python train.py --n_experts=40 --d_expert=144 --d_shared_expert=0 --moe_layers=[1, 2, 3, 4, 5, 6, 7, 8] --balance_loss=0.00229 --n_groups=8 --groups_per_token=2 --init_std_router=0.0152 --lr_router=0.000479 --tie_embeddings="early" --optimizer="muon_variant" --beta1=0.95 --batch_tokens=65536 --steps=7059 --dataset="wikipedia_en"
Below are experts of layer 6 (counted from 0) of a mixture-of-experts language model. Rows are named router (the router's row for the expert), gate (a neuron's input weights, with its number), up (a neuron's input weights, with its number) and show model dimensions 448-511. Each number is 200 + 20 x the weight over its row's rms, rounded and kept within 0 to 999.
After each expert's rows: a language model's description of what the expert responds to. This comes from a sample of Wikipedia text that the model never trained on.

# expert 26
router,204,210,192,180,229,209,188,171,217,205,211,214,231,193,168,160,165,204,189,156,183,210,208,177,184,208,188,178,217,196,189,174,185,210,221,154,221,191,187,156,172,203,211,219,201,213,209,187,172,197,217,166,209,172,168,200,197,218,188,172,166,198,226,218
gate0,188,208,158,190,200,181,189,202,191,159,199,212,203,174,211,204,197,199,223,192,204,184,242,169,191,214,191,180,222,198,229,193,239,216,211,214,216,183,235,183,179,195,168,214,191,202,188,244,213,224,233,202,243,222,170,211,208,176,189,212,220,169,192,199
up0,206,207,200,177,192,235,199,202,223,178,207,206,197,235,224,231,180,235,170,185,219,204,210,191,195,194,207,176,195,205,205,217,252,201,241,254,202,230,168,210,187,190,186,204,199,181,198,202,218,194,220,204,186,219,174,265,194,222,194,213,193,205,179,211
gate1,194,177,201,189,203,220,181,201,218,230,196,188,186,221,155,215,236,196,169,164,177,226,208,198,200,184,198,192,172,176,203,211,186,169,231,180,191,207,237,216,207,222,243,182,207,214,211,211,195,207,197,221,180,210,214,233,221,209,187,212,231,216,211,191
up1,180,186,168,204,172,203,187,197,211,216,202,201,209,206,210,200,194,197,202,196,201,168,222,228,162,191,197,189,186,221,214,198,227,185,215,196,215,196,219,218,170,220,223,179,227,188,231,181,190,200,188,201,215,233,219,188,172,183,218,182,187,228,181,216
It responds to: Personal names

# expert 3
router,176,194,183,143,167,166,213,215,230,192,234,199,165,185,190,199,181,188,206,159,214,197,197,206,185,193,224,223,209,203,202,173,182,199,211,197,210,196,167,191,168,184,216,213,226,208,203,210,213,193,214,176,188,217,217,191,190,163,198,200,176,195,196,186
gate0,167,212,208,157,190,217,213,184,193,181,205,186,194,184,206,179,202,212,224,195,216,198,200,213,170,181,213,199,228,211,200,153,216,198,216,248,202,208,192,208,212,191,198,237,222,204,228,221,197,211,223,204,170,190,199,219,185,212,203,222,208,208,179,208
up0,174,199,178,218,162,186,179,223,198,195,155,214,209,234,202,208,191,194,212,227,240,239,206,194,217,237,193,166,196,189,234,205,232,201,201,207,209,234,194,227,196,230,202,180,200,175,229,183,205,198,208,196,172,212,204,235,197,187,203,174,177,168,190,183
gate1,190,196,189,192,210,194,212,221,209,218,196,186,220,204,160,183,180,216,219,222,187,218,204,161,224,216,175,201,201,213,200,224,175,199,196,193,186,176,222,186,209,222,202,186,169,222,196,198,201,208,216,244,189,198,214,186,218,201,224,187,204,212,248,190
up1,228,196,202,186,185,190,210,208,234,179,194,221,159,195,190,195,189,218,190,183,196,204,200,208,211,193,219,214,207,205,182,193,189,186,197,188,234,176,231,198,216,231,203,183,202,195,166,234,197,242,190,209,223,209,214,183,236,176,204,217,197,206,152,245
It responds to: Directional to, Romance particles

# expert 35
router,217,230,196,176,194,150,171,153,215,196,210,194,200,232,207,188,160,153,178,196,190,196,169,186,179,201,204,227,197,206,168,160,210,194,174,196,181,186,160,200,176,220,214,199,222,217,170,165,187,213,214,149,214,191,189,180,160,189,192,220,179,210,221,200
gate0,192,246,186,214,184,219,227,186,197,205,175,172,197,176,207,185,216,194,215,232,200,240,184,189,202,190,241,193,218,192,206,202,191,213,202,201,235,223,189,211,203,234,196,194,230,225,198,198,183,154,219,210,240,196,187,192,218,205,197,198,212,183,189,184
up0,207,185,200,183,229,235,214,193,204,198,179,221,181,148,212,198,200,212,212,227,234,224,224,221,190,213,173,209,188,175,191,216,228,210,244,237,216,195,196,172,190,215,219,181,165,214,210,237,236,216,233,220,210,204,217,189,194,197,192,162,180,162,184,188
gate1,182,225,197,205,226,189,244,184,184,199,204,207,223,227,187,194,221,194,198,238,185,154,199,185,217,223,182,217,187,226,203,253,211,190,175,188,225,209,200,179,192,226,200,195,190,207,244,165,204,199,191,210,191,182,209,210,177,200,200,189,194,163,158,202
up1,204,202,176,232,195,184,210,192,211,206,229,209,207,169,210,186,166,224,149,167,206,194,220,226,220,216,194,193,207,183,198,231,206,205,170,230,206,233,213,197,191,188,184,202,219,196,211,171,225,215,202,200,207,210,233,201,189,219,205,209,189,231,172,215
It responds to: Table cell separators

# expert 21
router,180,203,190,189,195,184,203,163,194,213,224,182,233,219,194,201,196,169,197,182,225,208,189,179,215,207,223,207,187,178,169,185,199,182,211,183,207,189,191,227,173,220,227,217,198,218,192,163,179,156,197,167,206,180,188,204,192,192,190,221,196,195,212,213
gate0,198,218,196,176,192,187,186,165,221,189,199,216,208,168,232,197,199,213,217,174,213,231,202,196,209,174,212,230,211,176,156,195,232,234,192,203,225,205,193,203,174,221,187,209,223,171,206,166,222,203,206,199,249,187,208,223,208,220,201,203,223,225,229,215
up0,223,189,199,179,185,215,178,243,174,216,221,201,201,182,185,205,170,213,181,185,190,247,232,214,203,197,175,195,204,174,220,188,239,171,204,192,198,211,239,173,158,223,179,170,173,235,202,217,218,192,221,224,181,223,195,232,196,222,203,167,202,198,210,184
gate1,193,201,206,195,197,203,162,169,207,192,201,189,202,166,214,220,219,214,191,212,219,191,211,220,185,173,178,195,177,175,166,175,197,195,198,212,196,192,189,191,195,199,178,237,183,214,171,212,198,169,199,208,214,196,194,214,199,195,228,208,192,211,212,199
up1,200,190,187,189,203,198,173,228,202,176,182,232,210,192,189,188,228,197,219,194,147,189,207,252,222,198,182,184,222,200,206,207,185,173,188,187,182,177,213,169,171,180,240,212,232,255,209,182,188,239,204,191,191,207,218,181,223,215,189,216,189,177,193,204
It responds to: Sentence and line ends

# expert 30
router,183,213,196,190,188,176,197,157,199,211,212,193,199,205,168,195,186,157,189,174,228,211,168,197,193,210,205,204,186,185,172,196,202,191,170,187,204,193,204,173,184,205,223,194,193,199,196,203,190,210,176,162,210,204,201,208,177,196,156,189,220,207,214,204
gate0,189,174,209,239,194,191,182,227,246,227,162,208,151,226,183,182,239,185,222,202,235,232,217,208,183,204,204,200,213,209,198,213,189,188,186,186,187,181,168,219,179,211,202,237,175,218,211,225,199,190,171,194,197,214,183,189,177,195,190,196,205,193,198,186
up0,198,217,220,184,241,207,203,208,248,200,199,195,195,213,228,176,186,220,215,196,144,187,216,169,213,208,177,156,197,166,156,196,208,185,221,213,226,157,201,229,185,177,213,182,186,235,213,190,219,209,175,205,183,182,227,200,225,225,193,224,242,202,216,177
gate1,208,233,222,196,208,182,241,178,201,185,191,198,205,191,207,216,219,190,208,201,161,209,156,220,204,197,160,218,176,163,212,224,196,171,207,179,209,194,162,211,187,213,208,173,195,209,220,218,175,235,190,148,236,168,181,210,205,219,166,211,183,249,186,185
up1,197,185,232,212,240,171,210,182,211,193,194,143,191,227,212,177,185,220,208,210,197,162,210,201,197,207,213,200,200,193,191,185,238,218,225,163,228,219,253,202,211,201,198,184,199,170,245,182,234,206,212,197,198,227,167,192,214,212,188,260,165,190,207,221
It responds to: Compass and country words

# expert 31
router,230,216,217,175,187,174,210,169,184,186,184,170,201,242,197,172,193,189,237,177,206,206,217,199,227,173,203,206,200,194,160,193,197,221,202,192,212,183,203,213,175,217,249,190,199,232,176,174,188,215,197,170,195,151,189,213,195,172,187,211,187,202,250,229
gate0,214,186,223,208,178,157,216,201,206,191,181,201,188,224,199,213,210,167,201,152,198,175,192,201,169,202,237,209,163,182,222,224,240,190,194,186,222,178,215,221,176,200,166,221,210,188,191,150,192,203,225,202,193,193,220,199,186,189,192,173,174,188,194,197
up0,214,212,187,227,186,184,223,168,174,216,203,213,208,180,207,205,194,208,203,203,204,192,202,200,221,157,184,189,180,216,196,211,209,203,183,208,180,187,190,214,197,196,188,186,237,211,203,221,218,230,229,217,186,191,191,184,216,209,237,220,190,190,175,211
gate1,203,216,202,208,171,193,210,180,184,182,189,159,220,177,193,168,226,199,157,196,184,206,190,185,194,184,208,208,210,180,195,178,208,215,182,213,205,196,203,205,193,204,155,172,240,202,185,217,177,161,165,233,179,234,220,183,212,198,178,201,201,166,234,232
up1,221,158,186,200,238,217,208,171,187,188,186,213,195,204,178,210,207,165,208,228,169,187,181,171,185,224,208,210,226,201,209,225,186,189,203,216,213,181,218,194,171,199,222,232,220,180,237,202,196,230,190,199,185,216,199,244,236,196,208,205,205,202,195,183
It responds to: Dates and day numbers

# expert 19
router,207,221,193,191,220,197,192,189,201,218,227,192,222,200,232,173,191,190,214,203,193,225,201,174,216,198,194,256,213,204,195,185,190,194,197,163,176,190,203,194,174,183,221,206,214,197,156,173,183,181,190,168,207,183,166,178,206,188,236,192,203,221,171,241
gate0,209,203,238,199,193,241,179,204,224,202,156,197,200,181,227,189,210,203,196,209,187,227,222,201,171,213,188,196,216,204,204,177,218,183,259,202,207,200,182,169,225,197,213,184,200,201,172,187,203,195,195,236,162,183,215,186,197,253,202,185,203,180,214,196
up0,189,201,207,195,220,209,191,195,190,183,208,210,182,188,218,201,235,220,189,201,237,235,200,197,193,173,201,165,193,200,198,166,202,192,205,194,212,211,180,197,183,206,189,192,199,248,189,224,218,192,176,199,236,205,213,183,206,187,228,213,212,227,183,173
gate1,182,174,176,166,222,208,223,191,125,191,189,216,203,197,160,209,196,219,223,194,198,172,191,186,200,200,188,200,233,213,208,223,202,193,154,239,192,209,182,235,202,183,209,180,188,216,193,217,227,208,215,194,271,161,171,166,176,197,215,190,199,188,194,196
up1,185,216,178,154,204,229,199,196,235,226,238,210,212,230,198,192,210,198,197,175,184,201,206,244,201,216,246,185,182,214,217,213,218,184,204,224,211,246,209,186,217,205,210,200,160,242,243,194,200,225,209,210,200,198,222,195,221,173,195,197,225,198,222,202
It responds to: Possessives and determiners

# expert 6
router,171,195,198,198,212,161,202,171,228,195,172,181,241,196,186,191,189,167,226,179,216,222,178,208,216,185,212,189,210,203,193,189,172,229,232,198,189,218,196,200,183,178,213,210,169,204,180,152,163,188,176,163,215,160,192,209,208,185,189,192,198,181,194,206
gate0,190,228,206,229,185,169,220,163,199,204,206,235,184,173,225,195,237,185,208,194,214,185,184,193,242,221,201,234,214,184,198,191,178,178,183,173,203,203,199,213,206,171,217,208,230,220,213,219,236,199,202,169,196,203,191,188,178,231,188,212,199,205,198,207
up0,168,225,229,173,210,191,189,215,161,214,183,189,166,204,242,197,210,180,226,195,199,203,165,214,158,190,200,214,186,226,183,207,185,200,194,192,180,205,190,250,184,186,185,238,231,208,205,205,207,223,191,169,213,204,221,165,206,177,209,208,177,183,210,215
gate1,175,218,181,185,208,207,211,215,205,221,230,231,204,221,149,225,204,197,206,210,204,174,165,195,216,220,206,189,197,208,215,210,191,168,210,152,221,182,187,184,198,218,199,210,227,199,200,201,182,190,210,205,194,219,171,194,198,176,204,182,216,186,222,226
up1,211,216,209,215,186,177,179,199,210,199,197,211,187,157,188,205,216,194,194,204,199,181,152,181,196,219,188,216,211,233,233,204,215,222,187,228,224,189,197,200,234,205,260,182,210,200,223,210,177,212,262,200,214,203,183,214,206,197,191,174,215,197,224,176
It responds to: Table numbers and pipes

# expert 18
router,200,223,190,145,173,167,172,169,230,216,222,184,202,224,185,191,204,167,211,199,216,214,200,204,225,184,204,182,198,198,192,176,206,219,190,159,204,222,174,207,174,188,189,202,194,213,168,180,185,204,197,144,210,188,179,203,178,226,194,210,190,209,207,205
gate0,210,203,197,172,208,216,205,174,213,207,242,206,206,201,187,181,210,220,221,185,203,195,229,217,227,212,199,206,195,219,202,187,179,178,191,211,200,221,184,180,214,174,178,202,195,161,192,209,211,228,213,185,220,193,185,158,202,186,187,181,202,205,180,202
up0,214,212,193,214,206,219,197,193,134,213,205,191,211,203,210,194,190,199,199,181,219,205,209,215,199,194,185,183,222,164,196,214,237,203,187,214,204,203,207,203,203,197,215,201,175,215,247,207,222,175,169,189,198,231,160,235,218,212,223,211,208,198,182,192
gate1,195,192,186,193,192,186,215,234,225,191,201,169,191,170,214,171,177,196,201,199,220,217,215,218,195,212,186,173,169,238,197,168,228,199,197,194,252,211,189,183,170,204,179,197,203,191,169,183,210,169,243,147,200,171,181,195,222,205,163,195,228,192,240,186
up1,182,200,203,225,168,215,210,194,185,172,188,220,152,223,238,220,183,178,222,209,210,218,213,233,173,181,211,182,193,206,173,203,218,202,195,190,196,234,212,192,215,208,197,171,202,223,184,183,200,208,223,204,163,227,200,182,233,173,191,201,197,222,162,178
It responds to: Passive past participles

# expert 0
router,219,186,194,176,190,195,201,177,188,188,229,199,202,217,195,136,159,182,204,239,198,205,161,176,215,165,206,180,200,203,190,233,205,193,203,176,215,180,192,214,180,186,183,204,209,173,220,211,202,193,239,180,177,195,171,200,205,174,223,222,149,216,176,217
gate0,235,181,214,221,209,184,214,226,189,184,231,195,209,180,196,198,217,174,215,213,198,228,186,166,225,199,191,193,194,168,237,189,180,217,217,180,201,203,160,207,194,188,205,194,220,218,183,192,209,230,218,226,173,186,198,184,216,210,264,204,217,156,195,164
up0,212,178,179,215,203,203,195,215,196,170,191,209,229,211,197,201,219,169,198,197,175,163,193,203,213,195,215,210,216,241,210,205,211,176,193,162,217,186,207,220,207,253,192,222,194,172,202,165,190,207,181,195,155,184,196,185,202,184,192,236,183,214,197,218
gate1,226,183,185,226,198,229,200,216,177,247,141,207,205,189,219,171,192,187,202,188,204,199,196,190,221,202,189,186,221,243,202,207,228,175,202,211,202,215,190,235,201,207,181,207,198,192,202,207,211,204,201,203,208,224,174,189,178,217,193,190,192,197,191,232
up1,178,214,219,220,184,205,229,165,172,203,190,204,154,216,196,182,199,175,224,225,210,196,255,180,181,225,228,218,220,187,239,178,202,198,201,228,208,212,201,219,191,201,218,208,195,177,165,237,223,220,188,199,156,179,186,192,197,236,195,191,210,223,179,208
It responds to: Word-initial prefix pieces

# expert 7
router,189,202,214,172,171,203,196,175,221,175,172,181,223,212,164,157,194,169,195,203,233,166,132,178,217,183,234,201,216,207,187,241,167,178,199,187,214,162,164,190,166,177,223,180,179,258,148,183,166,207,193,189,195,207,175,185,212,197,205,200,198,199,214,224
gate0,220,182,140,168,211,220,167,209,203,159,167,221,191,204,180,209,199,216,214,213,209,199,198,191,190,202,199,214,211,213,200,215,175,181,233,208,224,188,182,175,233,212,208,196,209,205,175,179,208,221,158,212,171,182,172,209,205,213,206,198,209,215,174,203
up0,190,199,184,223,195,245,166,217,207,189,187,183,179,215,219,183,216,198,212,201,229,178,200,154,203,197,220,212,213,191,209,204,196,205,217,215,188,202,184,164,186,205,199,191,205,194,187,217,209,199,228,211,214,214,196,239,212,210,228,226,227,239,197,195
gate1,220,186,197,233,209,184,215,213,203,238,201,185,206,198,208,188,207,162,199,200,216,185,171,218,210,209,189,212,195,190,171,226,165,220,199,225,206,206,201,201,161,204,197,205,188,213,205,230,206,219,184,165,194,204,187,221,191,219,206,238,154,195,183,203
up1,203,205,212,187,192,237,201,191,198,224,219,200,207,202,173,206,233,169,213,209,221,180,188,244,209,239,188,217,192,173,163,183,213,181,177,201,174,223,197,208,170,212,185,165,175,198,170,235,240,205,208,248,150,159,189,182,203,178,213,208,201,228,199,189
It responds to: Acronym starts, open parentheses

# expert 23
router,197,197,190,176,180,174,201,197,183,195,229,215,216,212,195,201,198,126,171,218,233,217,182,201,185,207,207,175,202,189,183,197,204,198,184,205,229,191,219,197,181,178,234,195,168,221,155,182,192,195,209,198,205,188,190,215,207,211,226,228,174,192,205,226
gate0,202,227,222,162,190,199,213,188,194,198,251,216,232,189,192,186,212,193,205,237,210,201,193,191,173,179,231,206,211,167,161,211,215,223,195,188,210,175,202,242,190,218,185,208,198,197,197,229,199,225,199,206,185,192,213,185,224,180,211,217,227,196,211,209
up0,186,183,174,177,130,192,193,204,204,195,231,214,199,196,229,196,208,201,251,157,196,223,215,197,156,185,227,184,165,213,233,218,175,204,243,201,175,206,179,204,218,195,219,203,206,190,178,189,187,203,179,199,196,227,201,221,173,197,242,197,208,180,169,222
gate1,212,196,171,218,166,212,199,173,162,208,219,205,202,206,208,234,182,184,184,200,172,192,218,206,161,176,212,224,172,220,181,199,178,201,183,205,209,241,196,249,201,209,191,184,228,174,209,195,217,197,245,168,201,194,191,196,189,174,213,202,201,189,231,184
up1,185,226,182,190,168,178,190,172,231,205,213,174,222,212,202,191,189,201,186,190,184,212,211,168,174,205,234,191,203,231,197,204,212,188,163,213,222,207,184,192,213,206,183,179,206,197,217,206,203,222,176,185,188,186,188,200,196,231,225,219,162,222,185,175
It responds to: Mid-word fragments

# expert 25
router,203,212,212,184,198,178,202,196,223,205,235,186,203,212,182,196,205,192,227,203,236,237,180,174,225,223,197,204,168,195,202,192,223,199,205,155,197,209,231,227,174,187,183,169,178,237,198,173,202,179,203,174,192,183,200,179,158,198,195,178,195,194,214,203
gate0,242,179,176,163,177,181,203,205,207,194,211,172,162,194,199,192,179,220,190,215,208,219,210,175,210,206,237,157,218,210,207,190,210,201,202,190,205,185,229,234,202,215,217,190,213,196,211,203,156,178,199,195,204,177,221,201,203,226,197,192,228,214,206,223
up0,217,218,200,156,199,206,200,205,197,198,227,166,209,211,187,222,185,232,191,149,205,194,178,218,205,202,211,186,190,176,213,232,197,177,186,206,190,176,186,223,216,179,216,206,175,203,191,195,191,221,217,176,201,176,173,160,170,207,194,199,220,200,186,227
gate1,172,185,191,209,181,199,194,201,187,197,205,211,205,167,226,198,200,201,177,198,222,196,228,196,182,209,211,244,216,209,195,207,199,191,192,207,206,193,216,201,224,186,241,203,218,225,200,205,199,191,176,176,167,177,202,217,189,168,214,218,223,220,202,213
up1,219,222,222,199,204,210,203,187,212,246,201,203,196,184,216,180,210,203,204,192,155,233,199,192,211,211,211,221,187,197,186,209,217,172,218,185,190,179,227,158,210,176,209,202,170,188,157,183,193,201,231,206,218,211,221,236,186,195,216,219,195,227,218,217
It responds to: Agent/means prepositions

# expert 11
router,203,217,192,198,198,204,198,179,186,225,196,188,229,199,188,187,195,179,203,193,228,200,213,180,187,209,198,164,189,172,203,177,200,213,197,205,184,166,200,202,170,195,203,200,146,220,195,175,194,185,218,192,190,179,179,216,168,201,226,232,211,175,228,224
gate0,222,221,187,177,177,191,215,216,201,155,210,190,188,165,166,195,216,186,199,189,206,161,245,197,167,208,207,237,231,208,216,165,191,196,209,220,219,178,200,213,223,188,222,217,191,210,193,210,173,194,217,203,232,206,174,179,217,191,186,184,202,198,215,211
up0,202,191,236,230,219,177,212,209,215,176,163,208,180,251,208,237,221,200,219,156,220,205,216,195,196,183,204,223,187,188,177,192,218,201,203,211,196,204,194,207,222,208,209,204,191,241,233,196,208,186,210,190,166,203,226,195,178,187,216,213,154,150,228,186
gate1,204,210,208,218,214,207,222,216,227,226,185,205,194,186,202,198,196,212,240,187,183,231,183,199,205,202,203,200,184,191,212,196,189,205,226,208,230,221,198,195,200,166,215,204,194,197,188,208,197,227,198,186,237,206,205,191,192,175,201,221,198,191,183,185
up1,247,202,218,159,222,206,202,211,207,183,201,236,170,211,201,180,199,190,202,195,183,233,185,189,228,201,211,193,222,201,233,215,173,223,219,234,203,182,206,206,203,177,184,185,203,211,189,216,180,213,195,164,197,185,219,197,204,187,206,229,185,188,194,212
It responds to: Foreign personal names

# expert 4
router,185,232,204,169,213,197,194,183,233,186,204,177,214,212,168,204,210,154,192,194,220,198,190,184,216,179,190,233,196,187,169,226,173,212,216,158,188,184,186,172,188,208,194,192,189,193,180,201,195,204,213,185,200,197,190,216,205,206,212,208,183,195,207,202
gate0,192,194,216,230,174,179,191,213,201,183,206,223,191,194,260,189,165,236,197,206,190,164,211,192,189,199,217,209,163,217,230,186,186,199,174,196,213,202,212,207,204,224,211,162,252,197,207,211,220,193,199,213,203,184,206,164,233,200,201,230,175,195,181,193
up0,176,172,211,205,185,200,220,197,204,198,178,226,179,207,160,227,179,209,235,195,232,176,197,223,211,193,244,183,220,182,198,213,187,188,184,232,193,209,166,200,228,188,205,171,185,187,220,187,188,205,201,183,173,188,203,205,198,217,218,184,224,199,188,188
gate1,184,212,174,223,221,201,195,235,179,201,139,199,189,195,173,191,216,216,168,207,165,213,197,206,199,191,215,211,197,210,196,204,174,179,200,183,210,250,210,183,205,230,206,196,219,241,215,190,183,191,179,215,168,210,232,183,220,163,209,202,181,189,197,227
up1,218,224,163,157,197,190,175,222,230,210,174,203,168,203,193,195,187,212,229,198,191,170,204,205,187,213,197,203,209,218,214,197,252,224,200,195,212,174,189,197,173,202,226,177,248,227,175,210,223,212,183,151,182,185,228,217,232,184,187,195,185,208,201,189
It responds to: Section headings and breaks

# expert 9
router,161,214,209,199,199,150,224,192,206,224,207,190,206,184,225,186,177,202,226,203,197,210,191,205,205,196,220,211,179,176,170,201,190,190,211,192,216,193,178,195,169,196,214,200,202,184,186,161,185,180,199,141,197,197,188,180,180,213,205,210,198,178,201,227
gate0,219,190,223,222,200,221,188,215,224,196,175,199,220,214,184,163,247,176,203,203,197,171,211,215,221,197,169,192,217,190,220,205,186,200,217,237,233,212,259,225,214,229,183,214,223,198,215,220,189,168,194,190,198,204,231,216,217,212,198,149,247,215,173,206
up0,194,212,239,222,174,188,174,168,196,194,223,187,179,176,150,211,193,221,172,174,220,197,185,213,209,178,259,199,191,191,206,224,172,199,200,197,181,201,177,182,189,221,219,174,180,202,167,191,188,197,207,198,205,191,181,189,208,222,178,207,181,205,205,167
gate1,178,196,184,203,219,203,181,202,206,194,207,182,214,189,192,191,226,244,192,202,206,181,210,170,193,202,208,189,220,221,232,176,168,180,213,208,225,206,198,163,200,228,217,213,193,205,208,203,210,233,225,209,196,216,229,181,172,221,204,184,164,206,201,220
up1,228,214,222,178,176,200,203,180,192,181,198,191,192,232,186,182,188,194,193,192,220,204,202,205,214,216,198,207,198,211,202,225,172,212,221,215,228,246,191,207,223,192,196,169,179,190,214,190,189,210,240,187,198,184,214,188,172,209,194,238,209,217,205,215
It responds to: Initials and given names

# expert 14
router,196,202,166,172,209,196,193,174,198,204,190,179,224,205,187,177,210,198,193,179,213,197,222,175,206,195,224,171,218,180,193,155,196,221,204,178,181,164,218,215,152,176,217,231,193,223,190,199,177,179,217,203,210,189,163,225,177,204,210,225,187,196,206,199
gate0,175,196,191,191,186,222,201,179,234,223,200,202,191,165,168,200,216,223,199,221,177,205,199,221,212,207,241,209,231,201,222,202,155,207,195,183,188,193,166,232,195,201,226,191,183,185,200,186,214,196,175,200,212,180,188,171,210,173,193,196,196,181,215,193
up0,167,193,223,209,201,181,216,225,225,176,219,193,177,199,194,218,195,241,179,224,205,217,179,218,200,212,194,226,186,161,204,196,217,145,217,190,194,200,211,167,173,190,198,159,222,204,201,161,208,155,190,204,200,206,173,196,199,211,149,229,185,173,154,189
gate1,188,222,201,196,188,230,189,207,228,186,190,169,188,202,196,184,242,205,229,199,189,195,202,215,179,198,185,171,211,170,192,196,195,196,195,195,191,204,178,166,192,183,171,201,175,220,205,215,245,216,188,202,206,180,170,186,238,228,177,205,213,241,217,188
up1,233,188,205,223,190,158,176,206,194,217,213,198,162,211,222,198,206,211,208,226,184,232,202,190,183,191,205,229,221,206,199,223,202,185,197,232,256,181,204,221,186,207,212,215,217,232,162,201,164,175,199,190,220,205,220,201,247,217,188,212,204,212,167,172
It responds to: Foreign place-name pieces

# expert 15
router,202,205,187,178,206,182,200,190,207,168,206,210,223,216,226,159,141,165,202,171,198,216,168,193,229,214,213,186,219,185,185,174,189,197,225,174,226,172,179,181,160,201,219,194,219,216,201,196,181,189,191,179,220,194,175,190,188,179,221,177,198,194,190,238
gate0,175,220,205,182,212,193,210,194,200,232,179,227,199,183,217,200,190,227,162,179,193,195,198,200,187,199,195,204,204,176,205,190,188,188,209,176,185,189,233,200,222,180,211,189,199,188,209,185,206,183,217,211,194,215,219,207,190,234,186,202,219,189,229,205
up0,225,189,173,183,188,195,174,184,206,206,212,221,222,215,188,188,199,199,217,185,224,219,213,163,188,181,218,201,213,204,225,204,218,248,204,211,174,204,201,224,231,218,204,220,206,214,176,189,183,204,202,217,200,208,176,208,208,229,196,200,184,222,181,175
gate1,208,190,164,184,207,219,208,194,198,189,205,195,205,191,204,192,193,175,188,228,200,198,206,206,194,233,250,194,211,219,203,203,226,233,202,175,199,199,199,161,190,255,223,212,179,180,232,184,235,247,164,197,207,220,169,191,238,234,193,185,225,209,228,210
up1,177,229,233,204,220,189,195,219,203,187,212,210,182,202,219,213,200,190,202,198,194,195,167,180,197,171,192,225,196,225,191,199,196,198,225,196,187,234,166,203,182,217,189,173,170,187,210,216,198,221,184,212,218,190,173,220,191,216,207,226,187,221,220,213
It responds to: Creative work titles

# expert 10
router,214,222,209,202,209,201,247,173,199,205,186,185,191,201,172,195,134,178,206,166,209,228,187,183,211,217,209,209,198,188,181,189,227,235,219,208,214,222,189,218,193,194,218,209,213,203,221,179,194,163,183,208,195,213,185,214,180,184,196,221,178,225,217,229
gate0,180,224,223,223,206,206,197,175,197,188,198,197,169,235,179,174,173,215,214,187,214,243,226,188,187,210,189,210,245,208,212,232,189,259,190,169,219,187,192,243,221,174,213,174,194,205,205,203,197,212,185,197,177,226,214,194,231,194,197,208,166,183,194,185
up0,192,246,200,203,176,204,243,194,186,208,202,205,218,188,169,230,203,185,172,238,225,197,228,214,158,213,223,224,186,218,239,233,220,160,199,201,197,223,202,197,227,207,213,207,212,187,162,188,190,176,235,217,187,179,180,188,192,189,189,187,191,191,216,190
gate1,217,201,193,197,172,231,206,224,204,216,201,229,219,197,212,191,222,202,216,212,195,212,230,209,148,237,219,208,197,220,209,170,207,164,201,189,191,211,196,193,206,212,215,194,192,217,195,180,216,189,210,220,202,194,226,201,199,217,160,182,204,223,188,205
up1,204,192,249,173,200,203,221,225,219,182,229,186,172,198,189,177,192,186,203,198,198,215,221,212,183,189,206,191,196,207,144,227,228,193,176,191,223,215,202,202,175,174,223,198,210,192,155,196,197,228,204,230,188,179,237,188,204,205,194,205,201,247,209,224
It responds to: Table header cells

# expert 27
router,207,189,186,183,193,175,202,172,215,206,189,204,191,231,173,127,179,187,217,192,207,204,181,187,202,261,216,177,188,167,191,139,207,223,210,163,211,175,197,218,174,220,223,216,205,248,194,170,186,164,214,165,197,187,184,199,206,199,196,219,206,213,206,217
gate0,215,203,219,181,211,191,204,188,220,223,192,211,208,209,203,215,234,192,223,181,198,207,209,207,212,214,197,200,220,180,187,188,187,166,235,144,171,195,198,200,185,185,202,232,205,178,208,182,207,174,200,202,191,209,204,180,202,222,204,209,198,182,216,195
up0,216,194,212,211,211,188,195,201,223,218,196,220,186,222,188,204,193,162,198,210,208,205,203,197,207,210,182,240,204,225,187,199,202,196,183,212,200,194,229,189,207,197,183,171,191,201,213,196,213,196,201,175,210,197,205,199,165,221,209,238,206,221,217,192
gate1,213,194,181,205,204,174,205,150,192,191,219,200,209,200,218,169,218,228,179,204,206,184,193,203,175,199,199,188,205,230,211,218,209,220,208,212,212,179,213,211,178,198,186,217,202,186,188,175,197,179,209,183,228,186,183,185,203,204,186,219,198,205,210,205
up1,190,159,172,216,218,184,219,159,213,195,181,217,181,213,174,215,189,192,216,210,203,188,213,242,185,218,212,207,238,194,245,207,214,200,170,185,183,209,195,195,227,194,192,213,197,207,214,169,211,208,224,224,180,204,201,229,186,227,191,174,190,249,199,207
It responds to: Articles and determiners